config.toml
experts_per_token = 6
balance_bias = false
n_groups = 4
num_key_value_heads = 4
norm_place = "pre"
norm_eps = 1e-05
rope_theta = 10000.0
rope_fraction = 1.0
init_std_down = 0.0592
weight_decay = 0.0
schedule = "wsd"
decay_shape = "linear"
max_seq_len = 256
doc_mask = true
Below are experts of layer 4 (counted from 0) of a mixture-of-experts language model. Rows are named router (the router's row for the expert), up (a neuron's input weights, with its number) and show model dimensions 0-255. Each number is 128 + 32 x the weight over its row's rms, rounded and kept within 0 to 255. Numbers have three digits each.
After each expert's rows: "comes after" lists some tokens at least twice as common just before its tokens as in all text. This comes from a sample of Wikipedia text that the model never trained on. Tokens count by the router's weight.

# expert 13
router:108148144092177139103121144146147175063126091157176175084182122113121165152162147143157133132098113128089146099097110128145095149134151158101161164092084110110125135091072129106118138147132154143079097130121137117082118124178140061120152078179101096151123130071094063086131134121105156108132101095123140094139120133135150117034146072143198115117169140194186098121064114153176132111164180154167122181142127151107158187105069139151142091147184174178096194102159146170120083153095126104157147138143132101133139088094126125088115166164152164138118157095103153171125098135152148096106123151154175141081115121117113144133120159134189098166110112110130156114109032053087102153141090144082136099169076080140115125089142091137129179066126145100141148090104178117183136202096190
up0:190120082116201160163149186097194096151110148158126200149090122129131137179149155130157146125143115107169117085102077134090074079090092107147100119081166148153119189140150142101154113095115113142116146115147088143092163125154172115132088133165122120127174186111161155143171112147102099156144109057080179106076137079078090125044087117160144120101153147173140089103161164136140115104137119117094179131133157145113115136127139137141147144100139146191149139114160101110097132096152104146123077157095189179157099096089106143093085040101123098174154128108133199136101130101104174101079065133166092109124156148145078057137104142081175085150145127119177101144154084082097105152126094167150196122102177150152064173133125101112145088107153082129113080175096113136136111155133096
up1:109090111149102130097104142182115094092116110153112108150169151169111087043137100121116169163114132152104135138116154120135085145160132078177037142112204105145150094117094115146113163110200091187095126125094150108141144076091142112197114119110081150111148092100117180129141116082124112127130168097080121196145139143162105117130070118112163130103099108136105082102142175137133095140149170145081157181140132110151158155157106122167125091039124106116144090116103098162101147159138094175118137141164138120194087137081125166121143102129085179161181156103091116122161140075120117148116168141185093144120073104156176151137117089161112118037139193056134120130147148107101141151160088116136129151126114136088079203190122118120167133163165101137185193153166113131083186069109127
up2:120104176097160165112103123145143154130135155110191108119140105110084183090118109135116161101179135100140162152116136155134146033114101182153048158138101097054092119126074104169122109160120193125153156168158136126197202146078105099101116140166163180192116131139123136112140119143116062120128115137164086059103071060131157128126150147147127167108127122074160119147139079144150136127136134150107114093088151103071209121159064145147108131137143173131126137119178155137130140065181125160051170098128120157151166194093203132116149099120133126148142141141107107086099130153156118132135120142088126168168106178105147091212155088132119144063097138159123094134177087132106113061127111122117137097124150114157093117089059128121141136108168093138135150166133117050179163111136137
up3:124087126168148110086161210117129118119143125142170124174083132126151174198095147142127091148094150047087085225140113123085126156185139077123142081122162125132107167128128166131162139161111176172107130173118171054091099177157149096138163130112141136107117146111136113109095038123151114162138150179102138165078109150142108076153132127144091107105132179137111103124143118116073149132127104207116206188179133095147132124102119163122150100091167147079147175103206156149080098144119155126068126117113075167138161178148061090132150132171112111089119185154153140137141110156077075118148093125148161119136113122119118109126117123126181128085140151134096127120141155164083158102156127170089175112175150109130087160086156123184111116105101185133129192131185119106178089148081129
up4:111122032118104120130153086145201085093150187107052134155136132173132146078132089118096114088143155137122141137136113111076176162117173095161113078135119143104095130169133101096152135134157136156163145129112168150098082131032105089135107177109127170107164091079142136118137113129078164077132098107164101076150150026083149135148085138121118135145122108119150138119143113069141097138160119143125085113070127178160169114089141108138109081137142104113126114112106184157106109143115091114056184202097077195179139121118195156130122086149120132148104118172108107138150177097126112117101116117132130107102177102120162079142108171125153137084155141172125113149107150087070169176138193123136145080127092126097166153118122198193096074074135116096115130100188082137099118178120122
comes after: "\n", ")", " |", "-", " =", " information"

# expert 9
router:133103083097162076165143123039160184113100064168111190104138146112095144152200152135118104144169109102162109151093175104134155173096081106119129108090142099162126155099153169170106170152043104112081133123141116136167126147159178132112141090141067158092094194139129072122154161161142127122165158105145177116152102095051101096103132130154097086189086174176120172117135127152118181138088152138136078111115136107157165078143160117167139080110110125147124172126122150095139107118124117131091058170168145128171124130164131083144101180129102084149162172191162148110131141134104105041113143132090180170087118139124095086112075105156100098138182101122175115088084118157159117123180147096148156183117119071127105093099127139147131149078156146112117071124182064155125107143113107
up0:171148087167174187091122126134144112129114174139154177165127137072074120117147160182116078108180143157123111108142057131126140188105138057106114101104121167135115161120142161168151080156127166102064088161134142149106117130120159154127111128097105162120140113101131200117062085091071123139126101128106117123104177202127042106123203201144175106156127102169119105087115151093163092135119128100097111056107124127091152080127117193149112118115101123167143109120184131190174113079149140087088086136075097111123122099167160163132128146133161119127193113150139133183127110110117110134134163112113192144104133130112167140093147139085152067080160124106161099129106115120090072163118099101127172102089116074075211111103120159141098113154118127159086165093071116072171129145100100
up1:143132194105134174099125185114136146152154138169116127141083117103133107127168120146143111136105071157104110057147156144056084113153123093139127143102101102093078102164112110096152085147149125113126108122174106112122176126091134101114104165122130195224135123134166148135158129151150187145175142157139171094155098142110107140146139147099142114136140120197111131117161168114154140018136124202076189146120177118125153143169156170080119142120175069141153091112143120174086163107125101130099099146123121170090089191087113226151143145079150176129147114160127151090123107102168120156136102163126065091110163116097172151156131163136110138092175124107099151208130150092118139129117133123063114119046157143127092141094076086219071088115145123110101139157146166126167140177129145
up2:135135149187088185119041130156093139086137122138122182105067115140146066121077122184156122137110160116163106080090091101114119159134174150085146193149121103117105150119116088120056097147177202178061087115150117157106169085120129125053081148103145102128147154128146101146118158092197187137115119165177101148065141151140103151160172069138135168140176155127157120132095091161164100154104101140109177129182128123193064128093098178145130095188122093174185114169165133142078132090077154147119126108146087096134119120138109160092115124119193137120078119110087123106108138149141117153122140154154123156141143157152095094173080155084136133101103140162140091107114121143074108085147161107099181129118167139182136150161132106134078134117138118174097070102135184097118056116139172
up3:155082144112098108122156115167135115129130117192093135135080103094161128160107115115080141088128145163066150099055157110121102163167148106084173165151117141095122060115095119130122121072138195122134148092130154093141172160091137144081165139123135142108103135119141131102129134124078193102103161167155098170110105137091106134134190125059112106135090156124125096104129105089105132081172127184100129136173161134138140177124120183150117108100135121123152204117056073115116073136174086123102130091150175089130093147125153139127156093245087157100198132117087091127131118083140117136109099117171066224114097138123118116113103057140101098147139108137223125156165132152111119092091093097146138077121158126143143171073148078084144100122126143158037093126132097139157144126102100
up4:145113124118235124105087156107141138129158104211110192128139088137084144134112124132120121163139100119138132128100132102113119000131145106109058153109107122099145124178089111105103073071138120169120063089139044109118171173084111119137140149184183089118189179154134143169115119120097143107156128161166126149164107090116108098121118164129164085150137127146110183151137137145144125125108104174111152091130123080150161150117139144088162086138111166145157171099074113136100143123198117152135064158103077129078120154116129131131147119154139194068121142129101139105125112108100101148139170142064173106134117183160087109097063160110158096127150136103151134086167070140109155163124115110080184171146186151108142123099080118076130078109108158129150078176159109116117161092054157
comes after: "\n", " 1", " ", " 2", " 3", " place"

# expert 5
router:106185121117145136052123162136118077124146165131144139141086128164144130088121127079167120174095054100119117142115136153138130085171106116133144085121139097121189165104112085103104108108127100109183125138151090127119138118201093131076121106176109072157158112030138154075170124097151102130123138131140128133120088117117085141151126106177104116122142203115106093146111192123111114155118135142072199086111111141098137170162109157115177115105157141129116147062192154145102110154073160185144138138130125160116135135126098154152077139173154181115152141071168157186117090097116118168117080153124146104165117138162098092060107078125156114164110075117160116128129132146106160130031157094125114148177109145099032073132128114112121106155147084187092186195104164127152129061078143
up0:173137093132089083119072121153152095089063122162098189100104085109103056089134114121114165075100164119163116147105124149112114093145105161201171130107130164104149067136074174205144066139038119158126162132143165045144120167122118130138083135109158117096104111120119128078119190098110121095138125136115120127200149108149117146123146162078112093132133132073142145106095103091193042135118149135109091158142113094133119116089133118197124126099085085131125136146129084031134111165101131155138108132154139177094146095148092144099160083130118092111095105154062130170114121117105096124199101135132126124091107141074089162095118117199109118140102130066126131158117115181086087092084093126163158115173072143130091176144132114124086154110115109143147128105181076098159147101135084
up1:090126102104119110195107119163104179142127112197143134094203080185168181117197163109134130142090149196139115086141112186143119108158134120081113114151124214111123115165087134134137100114126128119126154064129120179160099129120251044102120108067148138177109095182148069142131091139125120154119108140124117131132191112109192064089184115108109081140129146131135107122177125138131113134136095206180137096103131147143190126098109128071149126075113145122097132134156127028199159136109065120148138104145144109114129155177128096126113093162129068166137162107120122062091082110138134137115148124127133121145148172142151095124156080112121117134136154153102140155144095175136121167164141188101102086102162067140167138124106144134100096147097165150168137116123097141146184147132111
up2:157116117129106113097097109121158119078115178127184172142114155143183189154102146126115156140119107117154129123130160109171117128134086146112122159133093082162131126125146092125117109116132082076111157062163152123143148124149150175109109090125152098172149159102158127183098109149203127106114161107111164156058134115074165154132092141114097118071136139112119110108098162142140165099125132132148191107146085118131123151218152136124111068163179116141165170100109139087054097166146111124166136107168076095114083163161165130152139155136094111098157101107099162169183170110114130132165163062034080120104082098094120136143147059079175130138189125109124078151115153171082161153084132173132057109175100147140145158175137103158085116138129183217219149158110089123151175141145144
up3:126132145133056077098166179152105116089172120128101183140119186101146161093132140102122158092093088085110083078086093156119096085163157081115110131211161086088130166071084109114134116185127125190150194161125112128211101197120126167137199119141177102137077103126107124089116100121096128168158109141127139110135111128146098089178195112119126180075081130112107120113114160170121096120152128137104127111128082138194109136122143121133086202137134102121184120199094150115124098158142149149156107084204109164146126105154109108112186140133141112122050091131072136161149163146104134150114075152122113104157073183113125083135168159159126139122060148134144122127075158134072158096102104091112102106166093161107124079139142094085108134147137100084153131109148094127112158170091184
up4:148101119141116112176093176124164110081119167129123173153098163139148067146124116089159141118176142104127124093074107098155127156148141130156163094149098157126126095151106093086141155137128134098170156104150154117115133095152089184146108109131144108160115152115088196157127145141187062086148100107059111198057143081107153107084089143107122136126144154088181145114176129126116097112118157148122094123065187140090165147156146147134107160167060179076095161110150171110088111135223125161132165116098126152136126055143161126145131122131146130111076125163103116138181092128084140108119125137187094078129147144034129145198062118131148111124071177110125073159163181107182069145145107129077089139095166144146131111098149123103164083106082059145090082112136065107131085131099129
comes after: " |", "|", "–", ";", ":", " ("

# expert 0
router:102135072117151109149170157099107100130168108134162139146100110151076122152151168125170104167156037139131143136099197161139156104127100132112137061137095076127192172099135145155141099129036102124163102136123096109110155148124097162103161116152091097169104117077139106110122121149141192153142159104110119111135140163149120125121104087150073117149169198173136103153154159121123091144149148176132161094151080098109157085160152141136174118047099057149158156070195119130104142171090171171136107149111091158102131152134150096158134183146216174134119177127146091176162107141091112087113124160107131132150178152147105099110087089139153128167149172173166114148126132139124197167058125094174160143165065093115151108141124123142099126163103147109178105193107132087110134084041154
up0:154160151049126115154139132108123087112190202134101163145113130073140146128143122121112146162083123038118090146097124098110127084187105086179132130147092118165149117130119079136092096099217109111100116169090129143132117143143088140144153094146115111142129219127141165122105133086114146086096133177136175148060099133136108129088080118108146147110179111131147108135067103114141088151122150101159158149101101079084107107086152062141134147175103131161167192105143117167138138144111153145085163137163089118087154098109143141199183153186124101104115147074114138140100168151124139100088141159130099120064103165042127147123112056103150185136159114121131055074166177101094150131118123204097118154173164120158111112165108136095130124189202112149114144150106124103165142164084160
up1:129150199136102048139113170117128173107100116125139128130122125103109160114125132153108148155148153179085142148147189155140119098120203123119163138140116118149156136120151041134116129136073154161122076113133179150098110076149171088097092115113190096115133188079136078122155112117070121153178114051078186075145120148166131088097145189143188146134122137096085164150141122108153113120155066096141164138155168087174203107180156121097104091146078118153117145100164143146097086169106125165118150115166133108101162131119101177156095136158090121110107174092125131166098176140079176116124113062135123188124164110122109119106135085142140172061189170070124156089180156136098097121078122106052133159061091095140117152110191121163137109123121100182158150127151132121148081132122153
up2:150161145182122121085081137105100053067138157186120138136142174077076136094134123115162108177160078092132108092066106107021106085128147086142082141188093163133141146067131173146209150142106133133162135129093169142168139161115127137126113133121136126099135160144192095120125146132125165161085077141132095080174152159158114123137110178083132136126151105125187138126126164147196132110124172098053119130110079210118085108063045151132144138106144108151140187150106127127094108116094124145126104147126146150127121153089123147111155129141097143129119159144124182116107081168110100111124061100209144129095106146140093189111107132154183098123109097170116154115119128172148184114097127118109069140128070145127153161104105139076164162114148128138085063151117128105169108144079203
up3:200103130156124114119144134119137170121103176087180165105115182112179120114193156137103138095144108133118061081128168124138165118076163156150111162118107106113126082167098180161120098066132124122069101128067160151126091153144134112161135112113132126100089167176087091137096167083114109136057158152126138092073048135147139094138087152100165071160062146149096102174139096157115128126159159057128144117170177090156089106117191076120071095146155098137155153135144113124111147093143157137103141170148215167110153151137106104150095169126120111138090115152061115132090138135119134119185148103054103115077101154127135157107112117146146180148168164147193111169150132096127164153159122116172127148119147114129169149121056110115126190147133152103116146078116099117123180169168231
up4:121126107194119170131136144140151151147059143135097163181108134139095166088118159132173190104091131114128079109179147136097155133195163117135047141110144085137154136109132136105142145173113248131134129094131204114067142142088119044142124168138182151120117117110100115112116138163174126124124054160078118150151146126138160112095109150113140164058110128119113118127091061196125179133113118098127188146091097134141153175148196149170094106140159095167113117150098112120100111185188100118090103139111118171117080129142088162155113093134140150121081177138119151156139141145153158138165087103131145106056098117161185129190101115089190179125105131110108153083105141076085126156166128106063152120091141160134105135140134140131167076112167095122100090083172104159132167113116185
comes after: " |", " ", "–", "|", " 0", ";"

# expert 10
router:141119121202128112117103085091128158110074108160116122202145151103139160164138163196116134101164154106129119156134163151140159097092062122110162156147099085134097115170111143189167115145105121114137157144121102162124183116070157161135100100104108166092117214200160157175127117242091156151088109105145144097092174112161111140122135131094055170156097168160137142093200174095097081144147112095127105078132092099153103125132162098136101140100105109151080179124109097161117085076131124117116168131132144096068113069144117108167177119153097061120153095149136099122124158135067103087167167093087136139129104142057108128132137101117108133130161127192217079132166187153119104122097126148119174106145137110087165150134145105177157118190102159136144068122103115122115092141111139
up0:091088125081139131077133069089129093107104145142169082141109153154116138116118082110139163096144170112126121134123145164112070120153156068122089108158082139140148138130086097120147133080126105133101149065101106145110156158140160096120138131142126126109108100154147102124126091127181172143116055115099183148086089095112189112186146094117141157130119154186150112179160164167102139107142171085171092086078102105203094072129095144151146078184127196138138126110109094148149163118116039176177145145144123105062146125148095128176138124047142164157130147116144162069163074116134104107086048097097135173122141091119104114099133163079179126144110165157084140106095101146127065107127134101087126148117125100131121128112117229144094152089156050105142131212130111136160081128124087
up1:108131110134096140119095142056082158123130133093081168158188135103153170124106099097159149073065077143168097116118111155116162139131152120124104096131115127093140111134098078084108114123100134134114118105166138164113150145133074140131117139185129076164077157169182087131136182119141133117132117122136160101189127111123107162109115101112105161114188125121135173099119134122084090123082130146079134118083091151105111170151135100143122175135147108116115158084127152142164151082170047184088202145119064105104185141108212159164133168164105176143126101143180129097087152152151159162073122094155204090036184120145137192119114173112124098136152187134118116148106147100080114143106134122110134116127112143150104076151079106139116064169174142071169192170136128099163099073195178
up2:122138124130145131127113168116116163043105077142151163143096134115155131172107116135134096096170055179110084160128154109141109134151130086081170135147070129131121056127154090127095091038177166175139017162150177133157135125120181149114169158125152123112111091131117108149159150166173118173157143155114124178146105105042089175144131092059092110094123121112131160126119110084133119091181085069047094131098109103138086190126126141081140135145107147139105143131147083129153171116094160120062123172099120141069177137128175165158102163170137113137110143145076126139113127117104117157109091066158170131161111154128120170168125106167144183120095179096122113163145141111139141104124134154137159165133096180164081133132121123091152120146089134046154146186188097172167156093142107
up3:110109140146119129096102152128162104092106110135177139137118105108143092149169100124121178103098188092130133135125184160132116101090130180098136210153122113098131115176119148164085088111128162119163101115171158131121158163127096152168067178160096150141088177108077117142186131129091168083118182158179173128129101121137061195090042177123166067095136172079206074161139103143067138127158171100087148117136095139156081121149113185150150150161106111164099123071163180102094134123110122178136080166208166140126164142147133143130124132174116119146112074135135162175124193098167080109089111153057107167134123140102086074176101135126168168096119116165130179149129106156085165124137107117141122127093141088171158172120096139129103149110153064093138111160065127144122098110147130
up4:149136089124097097096222097105126180147122149112115152062147168143147137084145145184178132109104091073141139115197120088089117173111127102115072152162161091121108130105143086108075170134127169082100160140104110130124153114161154174090159107122115128098116145037095130105104144060098132117089107114113123143090109208152082087152139139149124065145091182142084108076123120180179134147129130066097071171051127133197163096157166053152108074098165149093133140147125125156073121171132136185102118150117118104147115166078092113071125127140174129158126102111109091155128110111130125099178152152102136090125096095131139167057076161114098093103087036123144112152093083144139095182184172094110128124105121142163150090102148111145131135082122149151119100116121139108149125155133154
comes after: "\n", "-", " (", "==", "B", "==="

# expert 15
router:154189138139196162066109111141149188044125118152150158121187150068147163123125112145156146111132159072088164126074109185159109144125130142094168176097089110105131106100114115147105119138091151136082122140150117105137148130145158098072095086120151106107155116132100091079131133079075080153086165113120144124135151113140124081090123101146168093124186124165169132105079140125111065198183131139140112145153112180109150202128091088170106111158158124139118167108119153149135103162133094038144162110121173092117135129158143131082154150156119163203106171115098127147090112080118118129095098109130141127103106104134068176142131098110116093153111154103127151092122045066037117117124066143085117104201115112111070113124185151135098139138114144109166133074084173085161104171126184
up0:154120138147181152116161095136095147098087150159165166152073086170125197140134124185124153123129145131107131180150138099113133144118156085107068120192147100104117135155096072110110111112140121173108161160084152147085079045132134070188149151116110094184118151105114143165081154082117122147113082074146157069108103181146089148088229136105159121155083135132170128134103165107128142099152099139146110133107174172120186134155132113145136097141146133151129172136077141166111135121073122112123128151162121146189099118105105165088048154078183134108178134181150136202112154137081098123142157161138173135075104137098144142059073126147128051116120142072136102104159092154120166075168091136120148141159128059113092135117119136163119201157116154124154094114122120139081106168191155
up1:145140113065176149090119116138122086118163146159156172108114134129101111131116111104185105140164070173094104132137101131047149091106156126057121186049112098189120142113121155079158111178159150167086145159148194156130147150196111081172104112116097093095130134146166152084105127138108129151176109177108083094082134075112112141112122096135172121147103138129160120016140148116141159180061207141134165131126134114145139117133092165164165150169098094151120161147162153164111178064135156200149136134133157167124153070102165136124099189094113128101191172088125178093108061140140110169114072129163112151080138151128120150146149124127099095107126120120167184123149131177126106099100125063155112093098097137138076166166068111121147150133125139076108093102125153105109081150135113
up2:152138119134130121102164089125097149096123154132087096075136182108171133139123124148121110064136116095141117183142103073142184127115154104094141085104122155131124129144135118070150141149087140134171145123093161133117083135127113087132077085181125078040124139161064188157156130119115130100060121113122122123106108195146097118165083083093076162194103121087106168136150124071169072131130170092130123104082081105173140116124205119163127145136065179162099147171170090093164096110135163121147194222127147156192153136108078141106171113131167084110138138153118093136159218146120126143143119096127142103147158120112125120163086133116106117150128123163121067140161103138120102129149064142123046093181186123162168085143116140111173159069142178116088120114103079106144145148097089
up3:173141115131127116139124095137134081164116118145159201147163162073145108080082094132157099144155156138154151138126097106107150136121132094138111163053142129153117124048140177150153050159144117083165133139065080138132041158132090129154114109144150140185138091097087155123125141037111132077151166098096121124106146100161084110135093151113150068148121185152129188124220131111083069140108100056090162114124165160113114090148144085110144177144152124138145183144156184129144160161124115102152139144083129141169155149160064049189134173106111100109055113164142109094140149129106080107120201147128093137120154091150100095102168122171144133138106149127181081122087137137158134132114117116176120089131122192120143097126169074104139103171179097145151095101113155166119099095109090
up4:062160137094153180105119107126101139109132104100149168136107164131143126148128113109096133134169091162087121129098144106157132091142109074138132098144096094102069197129108148104129114147133181147103105146099144142101139141113121083170065126101084106124036085106185131159120133090195161141145161121113079090138090162071116104165138172134120151134096188192108078111140133136142179100157117182126159113069146096141135151182110139180157120144162147149118118114074125117089095138132142153118104174216166142143127148099090179149072166091099172144127130158154122094124223142094139163083079089103128139188157217169130110125078175095168152182162131086118122115149140119158179114097123058134096157107101119185114150095126180152110147097102170102141097146170170063097115166141154
comes after: "-", "\n", " a", " is", " as", "|"

# expert 3
router:153133141093127102082102096144176094135196130138129177125134144140157113117185166132184173175079108082149111144093088181154135119159155124100119165108060105113129164074115118041103182128177133120098071138094148119084097132154065124123136141168108085139172102058114122093144164117144108085169115153142102184154121164133148098164130112156213109096105207086066141097106108180184146096145136139132160108136112192119152173159087126108158132076118148181141128080118148121138094139118165151163110134125179140142161122106145097151098129142164173066123121090160107160176141128168135225126114137122170175191087134146140093079086138178183120086086078159136188105124081133179178166174159124146130159107084158107118087107130151145158087133132136133107155112126119130125111138092126
up0:237097175205113140109118143165149068075132123132107111208160152088146183135139119190148138130154164077143155120162140124129113111124099121146166143164168185109142083095145093175139170178123094115104114185097122138162182093145108187187174191060139142144095094128128111122092162100142145103165146098104133153144153169142127120124099143135120102103116116154143115161121102102092131154127134167173147138073144120157084119082188132181139132128153142214100126136196104145165083104113143093113077126158096083114134102165086161111034205104105167108115149132141167159159125081118125077081089129122147170124112118123099149121112106141187141119172069153141142100122175054059118127137152166134166076126140154137135127152117093115123153120101197126170117129115192112146123138125139
up1:152145107176151152138128090150137137177130179143172120146128099069040131112068087147113123092088138141161083176095100112100135146149115127131140170083138142125158154072095183107128123146097148104151111136104151115158123141079144076081175112122187122130139205154095125103144141100090105068144143035128102072128141099121157149148113200123104125118078065143107114075187144130126135140152072115124128087100155125112108120078148094102115171112099111118124180171162099122191166165158050077107120163139111131142111087150106171111129153120189138084157084201118103160179143087110143183127117140147165082114111161103189150148152143090146194107186147135110151098119105043129128187099139115135115089134128121130170096158082147139145123106119160185111120151155182100111209115142125
up2:151145131128133128130162130175128095114126180084131104188139124122066129126129104157063070114115161161077173102132138109129066105132135157124089132154108059105170140103060145114118112060144129113169144139154116066141150033166154141093134149159146154075102117148174087127167096109127095079147124114197124081102067162116108077132114157150101166112082114119113122100104101115077133157130166109116185088070139105144098159132088104157172118095165097129132144163117153174194139120143060173122089191104079090167087150131111119138147115078083105137178145151185107125116101088123115157062172098095136110156130137126158163146131079024179132092127163082144088135085143135105131129136165169141144109069167121165108155186100118155145072088135153155128080103173151100110117130160130
up3:115186121115150121129106135153091126076134093171132122134101072112143098104076143134103093128120088167110090118153115126111168153094097142174115121121112125133081123202135101183088119124149142125146119133116145165087102200184154115065175108145162190131117110118174129144144101117118124143167109153139098130135115100105115123106083163118139128116113104158188142190106170082131126106208114119141135127109163116139181168105188151142097154147076050141074149142123120141173145107113168095137079094141160078133080133144050140141209169102165062091138130120134138116137128104158162165169124084157113127083115153111148166159146150148124123128170115163130165112232132134078167111062077110133133149189143071161100124188175187146027180164166160149117113149086115131174127163098146
up4:100122160130150104106106164140084092035178082177125148100122159071112160100135149144163141078105155079130127116102116128102108130137106206119111126117107111054099094081150065127180121098150120170095132158079121131131118067128170102125156110118193044126191160086161094190093152099136139092175112141127146127131126055073123099102105096120140111205170152166142089147127142058152131152166183081180140125133168100147143163117161057118095100134083143153072118156087087132157128148145092151110162148168103113131136159144165168127096131173055082097152200125114142135123171129138098125137083093149095124123195111106139160180109169136113103099121091102134131175091113107095159123123160153149114159143118121086161144101135129058115107120119074087125105147144130158129170147122203
comes after: ".", " |", "\n", "==", ",", " =="

# expert 1
router:149089130140115077110088145115132092219157103163138105137114146105115086085113142109136150194111105175162092160057167145151144080139135116074090122130122097170148186095119130104108131127142107150183121193182122140146156116127122168096115164155126106148170135137180089120170129129124148107117164141085096109110158140088072121119147143169124140069131199129134144135128113119140167120137085183102115110117146149112171157200089166128159139099100131092129146107120104168128122086123171179177121173109113174119160131104086126119069171098175167117165121106190104140124105075105089144144157168119129117135080124166075075089108097159142056132148099121117099109131151127187139108058148115083090121204108115072052098120181109143141107095096140147088131176118133122207166080025140
up0:143072129094106090166139110087148109131070157190110158150084069087121095097159148163132150151157112000140169118064098142095110107139102138141127177136103098082143144082105091172144078180105140181084112115090058138124129120111109148150161102135094112159069172117127126102190117125084102111154096122141154103096127067159141127126157117071187133111116143141156200097161206127120123111102139174145140092118124115190098117106051131152074190106101120116171103124170142068173088168161132149170154132115149130125135140123165114144156116170158105157150072107105110119108109127099127185094117101056143144081191132169120158213152135152116157127133103134126130112148113166135104119099116092110140114065170114126092113065139148116087141120179109136088107156154127104154088102087116
up1:115153144139146101112105106141108136156115127107161094160149151147142139107140086123138164211148126139135093128176142094161152099159100013170048136141160097099097136126160128063116109106189162136134119063099114096086111151025095113138159124151109141146098117094164161156183129137154068104123133151162121132097182033180128112180165143151087164104161083110133159129104106151122168093145129060147154158101161110083142153104192108082096050122150151158123139179082078133103099105095107128097150088106072150137183164144123140161092139097137146126133170146097133140136119138131049135157129132097165151112103141137135140135149160086167126066099159134116146124187126101108149066114120115148104067107136170157149128150154145112158171189113092180204168166095155119132133156139097
up2:146148055127147157058086102135073084124107214127097132141102142120140123133051064091150147157111118117126105089158191131152189132123139074159128128225141136118120122108098103129202093154122151134106105138156116102145121191146079094135100121162150108088078110137122094187125099111065111116119083139089076121089099114132123127147120175144142119106124136148146139145088119177162166120129138089080143166168133099070107111157168113182083114133094141155133208122169111079093103167161144149119086088161129145142108127120074139125195117128087133117126188138111122150157174096149068151131106099148105132081098160118153078111111053185118115070158133147130098131037114146072096107172158182168141075126095171154158122103146136127142138129091130109084145139177146113163098078091158
up3:163066085090099128079122139162101153092089142101130236140056131099108115141107176146149148128117140123083125168116111094106141216077148072112119099127094129102097131143141122158184117177119167109123125160106079103144101118099071140115093162134174109134081132127064189155134118076109176051155115107123128095110102172102118122153117140112150148196103160168132182144133138154138086136124095129145097146135142121135121138122123184186112123118146063137079168146106112100180122135086104169117101080186164115141104126164174189101174149185103108147124181128118119145083163125105147084083070113151079154141106107094118101090135146176078124115185119142183165141139104161199110172092138100144192099145101160121125136154148125174123097157099118152075150064096115073066115161134143
up4:115118116159091142110116179139141144150123186160090199163118163102081128155128109134153138110137068119103109077076157148120098103148140166108123157185161145033097141170112190142166093139159207097119129107146149148156163086100105130184111131073131140120083120101103060140133122156092188142155106061141116077058140152118152090150120142135151140153120123107137133088213114166131103122158154152116134097167120141132086138139119113143105157068111131121116153085103139121108114117118163107125134123155154171093136102123165108138125140092094151149133143128162162124092127096146123138071105159144121138123093179185119134133061110087072122148077143081132114146069134184160099098114075129130069068115156150176190164130192063121134160141094048083106134224106190107135124090142196
comes after: " |", " (", " 0", "–", " 1", ";"